Experts of a small language model: a softmax router.
Below are experts of layer 4 (counted from 0) of a mixture-of-experts language model. Rows are named router (the router's row for the expert), down (a neuron's output weights, with its number) and show model dimensions 0-79. Each number is 500 + 25 x the weight over its row's rms, rounded and kept within 0 to 999. Numbers have three digits each.
Before each expert's rows: a language model's description of what the expert responds to. This comes from a sample of Wikipedia text that the model never trained on.

# expert 5
Taxonomy, size adjectives
router:488509543530503487507480524471466520506520491499512471498519522506479521457478444497499514489492466451539482512515488485531519471512491535521504524530524495473469482509513533483520484491534484550484487535467504493481469534501476515443473517
down18:496499457458468463469490511531474511470445509470502539507472499497507496458503498517482484494487466513491480510518488528474512518487513499474545493446522502500512502456530516473487480503507506487498510504509479526537523507484497497510509471
down19:541444518499540519564498494515502485524484454509497484467510516515496459501521535477493532462500498447466496485526498516531494494521481537510500549522518503506529499554505520519493479493507505500466474492521491488507521490519508525510489491
down20:524465458476511491513518510500482471488453523518518527502446472528516481517490541525466517544483479513511497494483535486479472512495487509488490469476506498533515474475508484535492530493487520543530489486515530513530467482511492469529464558
down21:527499528512484463478491487523502476521509475510570526508455542481463481468501510462472499473459457511508495470482499528503512512472502524508496483484478528454524512499512515475494448524494486475493527470530497489505485541506499521502510527
down22:526520481545488510490495464486510503500529535508506500536498483447497446485500526450470504512459523487494519501505486480513501526490508502551503526509493500491503485472507521518519503459501467483509507517492512523447485519450512509510474506
down23:466530518483494512499510501531494488460490524499502490515507493535517499542519491465530533510466486479492516494521454510470520470499525517491528511521536509519525489533504518547488499485514534539499483474521509509502562507520490455504518493
down24:529551485534496502498478513522520488501485438509479514490520477507491470508521530468540498509478502502500522483517493494490454493490478529512526521472482470524486548500482496546531469514463530496524505492471491473489475487509512499500463468
down25:498478489460520506535520474534554518509495479458495477472443489489468496507502505536495491489518465469512493460432492487522474467498464476498515529521530519481494441466467517534546556515452514495516519490484526520489522490475482502488448524
down26:499513501504479491512505475469515539518500468563479474516530470509527532496470503496492466484491479526516543475543492507496460555451512453496506511489500552512511539536480474500490499503495528489452510458493480508542559528531477492489498546
down27:510562516509527473447536514486505474506540511475480537470472517476541491521507480524518538516499521519524511484534494533542508491505536515470461521496525490496477509497491538498492494540542543495520481516555520494543466516518535502523510497
down28:574477500507516512491509513505486502504476450470484505473516535536480505503546462485509514492526498539519497507487490553502458496523487493507479472525476498508480509493521468520478502527543510501526506556487503486562519511466465464486536508
down29:476501524552497507512487489503531479439545500495497526526515500496492498547468487454466531499474476492502562502528498486459498523493521493484495480551476513476517471481554487525479572473444481497521539542508475524516486510481506440484516496
down30:466489479491486512540483535522509452491504529515515516470454550514464471507510520529523501535562507482455484515481493521477547468515522495489505506489461525497483524541485514500480515478522507543507461461552498511472496462474481549468538503
down31:555508512516475483486483494462478535534486541491495499476466540470515521484493477487515466494482507483522515497535454505487493512513477527471542521537478465530511463487528484517451472496506436484510474512520534523496502485495473504499495534
down32:555517527497495507519448532508518496479444503464512563512490496509505506489545525514506490524497508512488512502500493470500505489495499498528497447516499505491443454505459467503451537460468487481484500479473509485488488503486479483532503472
down33:430505515493520545455476462482510511516498471480536508488511507484501468502532516511494533505516455513489509476477552500548490495496516505467506505515478522501468485546492528471486480486514475523498502480487478490490474483517498497497524469
down34:489503481484495461491467526494515485474518518531502536533486503523484468518465467482504443484449448533506455527502521496486520450492566537478507487493484490512510539506506504492464481493493482471483515472490449488544508539471493514514491532
down35:519520499477480502477496488535477549509518482466524504445501517494476476512509522475489449477497479533495539534523496517504527490549511539488497518487507564502494450535513485518503467490501528529466501512544500486518526508469511536502497487
down36:482531477475473479548500505473527467478526477472468544495539482482504496486492516531485501481506486498456510517489477498486469514512481450481502537499511505520461490499497518489472516468418480488454528502490459446472504498503494475505504499
down37:534523464498479519481521501502537486486550521517546487509511484518525466510496503485543496527497499470500476484474469512502481536475524478552508551525479511565503487510513514495492481489534468454458512535529489503487486512511484454516525463
down38:487504527489509473502473531454488537494499484494479511554493433506528450470522492538503505521485499452518513490511477525519492506511462461494487507518507512483520490462549454491519473545512475522428527497551535505492513585477504502520466510
down39:543501501456541509479446513534484535527528536477523486498485522526498504527483466526423476534488474491502551493488500502546529505485535502479487519484499530545491455477501546495529489464505559485522503501508469520489508503517503503522476487
down40:533500500514494470502477515509487518520532531477469554445474491485533462480456463458492528508542460492526515543483487521484522495516476560497549489484503527497509476479517512496513470452477477536499484501531488492476479545495504465467445465
down41:515499553482460492504496463479505507490516544495527477469482491465511462482548487464521494458491507465553478500504474473528458562453504463501557528494499482507510476483531463496554466484503483498439491474486534453515542531520501470509499466
down42:465465532530491516494523492525508484468467485554491474505471505467494513513469506510536522489513532499485493498491531514468502454472499513530537480470502491501496518489473451553470511494492513491507511497470474485499537500563505500527538524
down43:502488515519485536527540482483472515477475563527514498499528503506506491485490489513508438501485506473493527513536488502485461505478531508493447509498482495483525537447481528529488473534487517476532495519531481495483503567499489490490491501

# expert 10
Model codes, clause openers
router:494546487529500480502490516494494516533516514497501473456549502511490507496493467535468511515466480465549468523511467507546496488534510533504522503505531505483465495486498550482513485504547498545469465531483480495471476519497483534485488467
down18:525501475483494475492493514546446501509463540451513513509491474501486530451496524468473501512449474531499471504506461523470517500478536478483520504491535502522516531493515496508506467483539505490467502505472488551558512489520503522496502527
down19:509465492505530490474518439497467462491467472516464506498510508511497459487505505496508561462485504482493506465519481501512493483513507526508486520521545500512505513505474502515509434453497513520507509495496513536531493463537519517536459500
down20:502483492484500470493526542497488468497450518496510514521462462525512485466474525504461538552506515491509494492507549507499509546513476503474520462486507522549507488498554484530478493514478524516499481512554536536541506449503471502480487540
down21:496492561514481419492511470522519509491518456496549490472477512482492484488516544500473505542438518484520483525497505551458499506490514506490530526505487513499555544472503520479486451503505527493478505481516544528485523511487488507512501528
down22:512506487513519521525491529461488494538510495499512501509458513502445464486503540465512481510484515468457478504493487468471542544519494548538465541541516495490504480480490497513528500473502467461507465480484540511486501519485495504513489540
down23:485514530492508549466537513488510492512545533501527478522521521488490539526506491496479496500483498515485514512529486516510497507484514503514527513530505523488510539507494532445518481473488508539494525527489467512513540515530458489453550510
down24:492540480552469445480501467511500505527499483541506476505520435562510472502506459510458497501485500502487533536500516458474473509521490493483500479505471500492482508526485484530538485525519513463505486493479509484486529520509444494534488488
down25:525482509491488521532501466479487529547509480476507506471493497486489540455517515502492499499509508483492493457484506463518505447503456484498516500533523505448489484476505512527545510537467494523483494455475531490541490514475518501508504518
down26:494497488507461486509476469464504529484492485523499444546531502498504500487506499533498473504507492526558528523520502492506464536485508464531514494474484545509503564533501480519499514485516508527457522454503476485569521470490480503504524560
down27:529536501540507501461522534461521490509493504498456525501487508494508507501523472505464526529525532496498558515513446494544476550494543506437480536502514492489474495516498518551505499489534510509504462548547539484539514480518547509525501490
down28:492499508509521469527522489501494512527511500475513548492457491516488479495553491495513516519524524473494535489513482512521449505527503493516483504516486531513537494475535448504525503498509512537514487520525502502496519546458520434511539503
down29:511447485496537479517489535516558465454523480503508527545543472495513498500486497415502505518483492474495560509524482477456511505475528509498484474482520531483498469503504454526494540479498476523496558527494464505486471496505503499485516497
down30:510469527506501524547493540544472505521543474480511492497511522483501506469502502509518501519518488555488524492454431496506555511470516496508530498526481511525491503506482503525461519493492494488502508488495514534487486498472480494491525512
down31:512524551489503516526498477522473514517512476533531459456508482454502514506496493475510495485486503480479547476536506500493526462528526524484487505504515449502496489473534478533495481455493474483494490507524533516507486451497495519496483532
down32:491516550474522476533476530563532491442463485449494497536512487490469545477508491480497463459524500511492492520484504484515523492496496520529522465503495531480492479482469495497458508461450499481469529528500521512497463476472505501539511479
down33:457509504501513515531485499503514484533481518518509476483510510550514493488546497545499504514522459516486465483450530486557503489513476496501486492479520527525498513487494528527516480471578506537456511445489511486520467483495567542537490481
down34:507530473479508473473518518465490458445523520510488525510494480534473517485512508514474466478507515508498488495465530519517520481509518491504533474472502458529507500509520528506489498532502479469512455488499500469507483529486501536512450536
down35:495489492509476549472495475451468536508531523489477503505507485487466504502543484502493548449510474523494488532499460514477514500558487547509499509509509539518517488496543498533560473525508492488493485522570465524489517500511521484507457483
down36:459497470471505524540518490487506478477522470475465550517507512509490487491501484559469500489550507478452494490476513489505474490535500459501475534497500524487492454488510496514496517470441528471463498504503496448487487542483509444480498480
down37:486539456495503517488505500450496494511520525536532472503469477469483488493522527497509492515518520494511521537446512530536488528480477488506505512522485497538497478495502507472495468477503472492467520503498526498512489501477491442484513516
down38:489564522493490474538473485535531510550500456473482507535531486472539518500506473497494486515489468458536526509494490498490513477510467480482492497542466518492492481498487457502505470522494470537473508509554544502476534554532499481462523521
down39:498498552463515542470529515489512554514495525498509431468492521461504531548499482502498519519499449495522523521548508522532539492487483516458516489461518508516499468488551526501503504518492541491486537499514461535513518491523500476509469519
down40:508468475539525473476503564485518503528525529493462539500512495471507449474520503488519470465507497504466575490482475520501504511501483523537532479479491516474499446463530510519463505485502501521491508463495497467494463482496473463539429448
down41:513505487465478474540486481505517490502527528491507511492498513487514482476544476502471474540493516488511462536517491450479468544516504463505503521453480487462508479441515490484558524458509461518461484494521560468525550543496497503509500495
down42:470516529537523488538570524501483480471494499521477477488505473489454505452497497499498546542547505491470500493485479532483510499520492504526548431459511514510545477508510530532510511498473461511503531469503486506508549547498477483479535482
down43:503483513501501512504524452494452513502541550482497488516523489491510479487530498507528480500493500463504527527512524523484504512434535563520474499533463503495505525461496506503517472495512495519522477551511526500471483535494497503468504499

# expert 1
Second digit after 1
router:478513510510504487522472516464480542490517516467509465477498534488478506486521479534476518462483454454551460480504486490511481468522498531524509504501528501502468481495531524459520502469517486510462475513459513515494472522480481522474483493
down18:461508465510462495490498515515474490495498546443486556546509506503501505517508531512517564496477467504502506531488467473444484523466540515499542461484480517506493524477553512490495455457519513507478482501506480528532524497525496521493485478
down19:502518485512541459507519481503525483522498488537444528484489523494460506507528489475519525479514523472477503465554498499545476539498509516448487541500569487478523502528477485525506486476484520521497493528512497485507484495514495511516520521
down20:468467498454519488490505480491504485494469514490503509481486455537502505489475533470521545526485496494493509498487542529517493536503474479488484470496492542554508491517531487530496490477464510494510494469516521527514470511511493509480487525
down21:507492505515462445432497481500491486532527491524510495499456508483495520511531502505482521487504496502499517531467505559538544517506488498500472499539486485455513485488476529495467504478520479485502515496525515520479475528493499535497504500
down22:490525501552472531498507497453507501528502481532539529518514464469489464498504550491499489533487529532540512508481501508521494487489438537501505506486502485529488510475559500515513441499526464490517465472510513506451487473475517510522520556
down23:472519518468512530485481502479509486491495518481448488465502481524478526509520492458509560520467494487496502493518452475482508486476508519529519514508502502523517521496481530521508519507480492527467523497453492532503532485519466474480486486
down24:513544481476524479478533513463479465516505497497471519501508458470496516460536470523492510492424463495491525509527470519487504480487521446529542537496497482512511482479472452487510470519508552488489535459517489511461492546500498480555447441
down25:523507481523508545517497484529543509494476500452488487530455462467513508516499535530491520500482466499549482439513548475516497466485489519495478475495525539467516489469487505523523519513491529476517528492520546509519505473506519531484483519
down26:484527503510498525462488518519509524522525471518496493511513495491517519523482530509531482467503503490495526483535530516500464537517494489524477516493489528534478526565467486518494496492533535529473490498499471545560520515508471487507492564
down27:483521517514531510455532538480507488524497476521490531457495477476530508493489459517513542480494511530513524489527432540556501515518512475475481516476497499512478521526470536536463436480559494537503509517513535495502518446521540490550528494
down28:512470526532499496491509500508485501488516464466525488522502505496435511504521499487488510491513521482514460470500479488476519465515512486519504517503499501514484496520520477529514515516554508495497503535513514491508504546416490491490492529
down29:490494508472510468495498551546564501483512528510490517527508524469509511489471524462513523515516464529507528495527485497514541480488521510483483466466474491510546484481517431555512542466484497491529544503495508509497527465510499500476526463
down30:507444553495495501530519559520514461523475490535513513508480522530482476480531501531513519472537511497505479536471478493536517505454519469478513477498471494501498513513507455506478487464554473481536499447514457497490486510489519471488508515
down31:460543550501486524539491525496497505534516468498508463474504467518510518479499494512501499527472472473506501476546482511510497498503493575493515507490524481564540499498565476538487479490531478498499494493491495538489502495488478495533543540
down32:552510500491518472486476508540525484445419472503496542487515508507479475498524498497529493499508550542475486505506512484498547495487501493499492477489499536489499475464465486515474499500491512499518515481481493464481482501463499497564534478
down33:449497475489549514526505489508487507512485444482535489466527491540468449474542481522466499485523453514446516490478517494507512539491506474512518512513537488551478487490486530475525465479552462567490546524464485484486488482491512499498497461
down34:516494452497472505499498522510513507501505500510509500501522518517504508490503488508477451468498468529469501515517523507516488471467528508488498486485520469507513489550503529524515480517490475492496477495515491476535471522494498485515462485
down35:492485463491494501493492520466461486509527486447469466451542498500516467485562507507510534460503511470479517539467485537447514515531541521521555517531507528533517511506552502483548483523511455502479528507537491489498499480461513510457469490
down36:479506454483467536564478489456485485513532513502469561538494512504483520480458527551494500463536514500469492487486501508449463524544505474489511552497447507517498446502519495500502504485466505497494509488524505461480507511471461452490491512
down37:485533488506465521461513484512537506475511548523545479464496495490462518507508520499544500504518529458461511539474492497504456519484502518547509563511474517526488518488503513485472488504536467473530508509491513519498485497567448475449485461
down38:498546472521533473534457530475514546516524529474516481519499497476538483491520481507477470488497493516514504488502493524527480468503499488538489504502494516489476483489525488467532468535490487525482497495506531486475528542527496538487481532
down39:504517526469479506489494475502505523551528488510498507502499504500486488539481464492442523509487499493489543494508534515509501499507512538459479518520494498523464497507524508533526494461508530479521461490486469529494483466482516523481501461
down40:514499486506466464507507523481508507517525515463460527494475494489526461495523511518524488450527488505509516538467483526513514520518507531510528545468488502449532482495533520512500516474494493541504503471528523472469467520509523469512431476
down41:551498506481503483506513469521482524484528512483532461514514500476548490502517481505522495485450492483509486533500473462517492582492500486495516483498516486495497493478537445480520458454474467524422469457499541443504522551495469502542480496
down42:501508494516503524507550517521499506506504502542490519526486463457539526476480447478520521541503494492511486503485485489507528498504513487534511487459538502510502501503514513532452475493495505494539482463467498526470528527506503521517549487
down43:510496540500512512482525494497438498498516547513495482510533509495514470498484469531521425498520473465484529508492502476480479473490542525492478546524444516486523555464463523523509490516490486498535489522540489513490503534513508492481534484